config.toml
hidden_size = 224
n_experts = 40
d_expert = 320
hidden_act = "swiglu"
router_score = "softmax"
balance_bias = false
lr_router = 0.000549
norm = "rmsnorm"
learning_rate = 0.00581
batch_tokens = [32768, 65536, 131072]
train_tokens = 482000000
dataset = "wikipedia_en"
Below are experts of layer 6 (counted from 0) of a mixture-of-experts language model. Rows are named router (the router's row for the expert), down (a neuron's output weights, with its number) and show model dimensions 0-223. Each number is 500 + 40 x the weight over its row's rms, rounded and kept within 0 to 999. Numbers have three digits each.
After each expert's rows: "comes before" lists some tokens at least twice as common just after its tokens as in all text. This comes from a sample of Wikipedia text that the model never trained on. Tokens count by the router's weight.

# expert 20
router:423481500500500457499507504488476503494475532477450489526493454501500494579523480582502496516602542505492477523508521481513555514476503519470505461589501495529542520503470472474436437563558550440535563551570480507503532477482483533594488500528426512501565507496579509420506524497554464498597464534507484508407458547522536571425567487524523519494409522516500435470520551489451517482495478458491516507525488503436493526484480529457571468480529518514470527435526496542576539495453544455452508501524472517481447408463539468546470447467459524518529492492418421502480463499487381514509529495481563511518445420505551563524494466461414504580551511526502491508434499517470453522444
down0:555546489540554464542482436432467417497478515516424522535504535416510464480587568489474499501473487514514482422448484458479588521543475559431527443465494522488475509532534452489549474524496527503515538474542526566506502463558415544455508483508472510529465464502512479540506533533521490532544574486488541510506443537578489507471419518431514496438517573559550509437526509508507489494576464461436501496533407510555496542479454509532500485557456506448480461557526494570476502518486538575518532464463572505501499425465501453600561485536452435494527472471483524492506443484493505520484525515431504461593523533498570470440532521525600480480450527484514457499461510491477547537560
comes before: " ", " —", " Candidate", " %", " Votes", " L"

# expert 28
router:440463473505473505517488559581554488571464461514501557478535455461503504510500582547488446517480542471403510553483527520443554509510503557524503519554437428524501539533496500587427444494478562466590499503487525495554491505558500498487553558491517501489493494521522518440516521453512497425519456547511576469510447553459505534494487532533523525509497485515431431379527545474478420513520499458495498544480501592478504590518421549489475463535499550429475489488535562498516481601480548457502500486555478551507550476520499529526473464406467569453496472497446453557475544491453489501543518513530519500484438495491486516539557492447432521491515505521524465494403507546453556556473
down0:470445456511553528515511532500476466565545481487502565444506448550535489493518462473470447480472447507507571556619544541480475476516477504521581466569478474520465535526504480464513547459476529437458520491519507509492500552440487473387492554518533558549528447480427469443522519493520504506433483473522480521486603513430465528460414501429456521484435505494498521548500473451446450502519570463555489499519545456470445543458442488471527459432468519488540447473552469488458527539537491530544536445574443504528561536539589510449529485438467455532532543513490505421506395478536470488443489481476486451528486479518509470525565524449544484464512526449486559449461527493550486474532
comes before: ",", " and", "'s", ".", " in", ".\n\n"

# expert 2
router:421447476520556488504533495581534487536506515478508476460479512459512553534435497526516468528564506496482471560528507505496505510441517555477566465534484482511471545530467459543415465510499503467501564524494414525494539507504492562586515542584527460461523514534470571383494473503515478447482449523511561472544560541461564493512515453575529503540484505496440420475490527511418444509494509499500520521500547516477451592524533507467567507428503569519480456433515461498570539489522507472542547524518488591606492487485541497546513496428494509489446452444445504565489475541461487519474496490525549481471473439594566538512588494512433506520551546513525509522447507450436454505497
down0:577516501503534478500541407545465473438543490459470597546463441508545528456536499480528515577438443579521566594468538498468532447479493457466520473475534542525437491498554485488495469475415492443495470457518480579498546538499489502540561534500563543418498477488541494449511517569464504526474558562486464489506440476503486482495521530485501545541534590543575468551499496514535491494539521519527457459467495473459480470472525499541429455465496512536510489559461550582472523584482432501462477483576493496505497440532552470487461471482504452427503593504510548443524494528493540474532441532621501471556529477514565547526563530484455493546499521485565468475485487517455526475510
comes before: " and", " which", " but", " who", " including", " where"

# expert 31
router:509472510576479426506543555539519436494541565474497540540543497498551482516519551498559488546510529493455519528495559536510609574523448510548501535565470527509476516501536501522513504504492515459524494581470503523503530537528523575456521544514484519526539555489504496423416496548518521438529494488581570544514477562444489466465556519501503541481475477525527465459512508530505473542534508472424527509541476578487480508530429584432510432443554539496491553417519539560509405531496475497531481567619456532533534442491488491508509467437501519514448451503460441494547491563465524490608503519464523446521441492468497567521548428477511515518446483513539431528451496519450464517514
down2:442585443531492452523465490451565446528521512504511554456515480458530534439570517542496468495505590462437479525505518514497562541526462550430526520503478493576494540541421614597548462484506503487480475478566527510479514477550480522444454516563519500546542455500443556448507510477499497507535458468516584561436540546516463494559540502434569560520470383517519460521519556503471529485514640450514539480457521494478534554482469521509562503545501518476525527463490494495497503466537548537548536488548480476534525464500579478522571532480428493457519529552536525505502546443449499426567539506491484517459507505494502425513544491484514493526485487523493476482472481477414535544496
comes before: ":", " |", "\n", "==\n", " |\n", "==\n\n"

# expert 3
router:430476519580586468467474488565486514522530525501468511532506374465566513544474497562477412478555515542501498542493496506472523509541453550480527531480495539511482541560469445552489476590495478462508515509516509508524516489528412505475502555538454464473498504535576573467553518475528504475495481527482505585535542550509465480503483504512538525568493440513510485502495503505430463496506458530504531551469496526466469572515487489528488389506540578515447577439590460517492463530471508535537515473557457532512644530407497461557472463415493553454551492446420444514485532501486458529531452483472508500447463534522537515466557486494422481490521508487528481499435426517482502507497
down0:470537483503507479497607584510514513518450471478577467487527442490561514504442436489552445534500476522492517504467463440508465533549580470488484516499499438482543543479421510463497507443504515549425509537512443472520560452538470560533485474460438450555499459500516456527512543493599557497497544540498532496532496478490536506488403424514563570424516538525493561465448534443498536502489461519510597546491550514499456555536552465525520522512475509461541522470455458526434515526497490500452538398480493415433478469475525486437463535490457531495496515531482483506478500444408395539498508447539486500515524516461548515559459501533514543459496444539495557536450532531448476557552
comes before: " was", " |", " is", " been", " |\n", " ("

# expert 23
router:531525489572532488523530526507555426535484506478475532548444455503551463537505558598504443543512552498469509649516533505448489482544454535477490491549418430535535512568546515537473498479511518464524516531473429517555494503585505566561505559532472479499552495467518524499454512518506502491511482580573541524489539557473488489474567492499527587542455436575543516483514537443514452502514509546463539534487527515483492525468461549394487448498526509523466499412512556523473430594475544458545543518586478511501553509479514505507454458430464516469490484479483474490531511542473485527549465510553452475516472416522520496533592471505491480508537501524565525502414455523455465505477
down2:444474496491501548491472554456448500538545512567452493439559505491460504493621461553466488468552550475535527528514482481459571517516529506433587510536539443510437533528488466562526461557492541504479463467526543496515513439543514521484476534538485503486499509516514524500480497533515442583556454468462492523412543454486543573484534485497566469557530430509524528445480481406450486416434458497533507522482457507465477490500510448503526537515511504554439470551612488535586500650527546485500468447494529466561447375471459491514500516548538469445537499476500508539469471461486506471436506526462467494513512467484545491491463467490524502537539557496525516468520479453507426515497
comes before: " of", ",", ".", " in", " to", ".\n\n"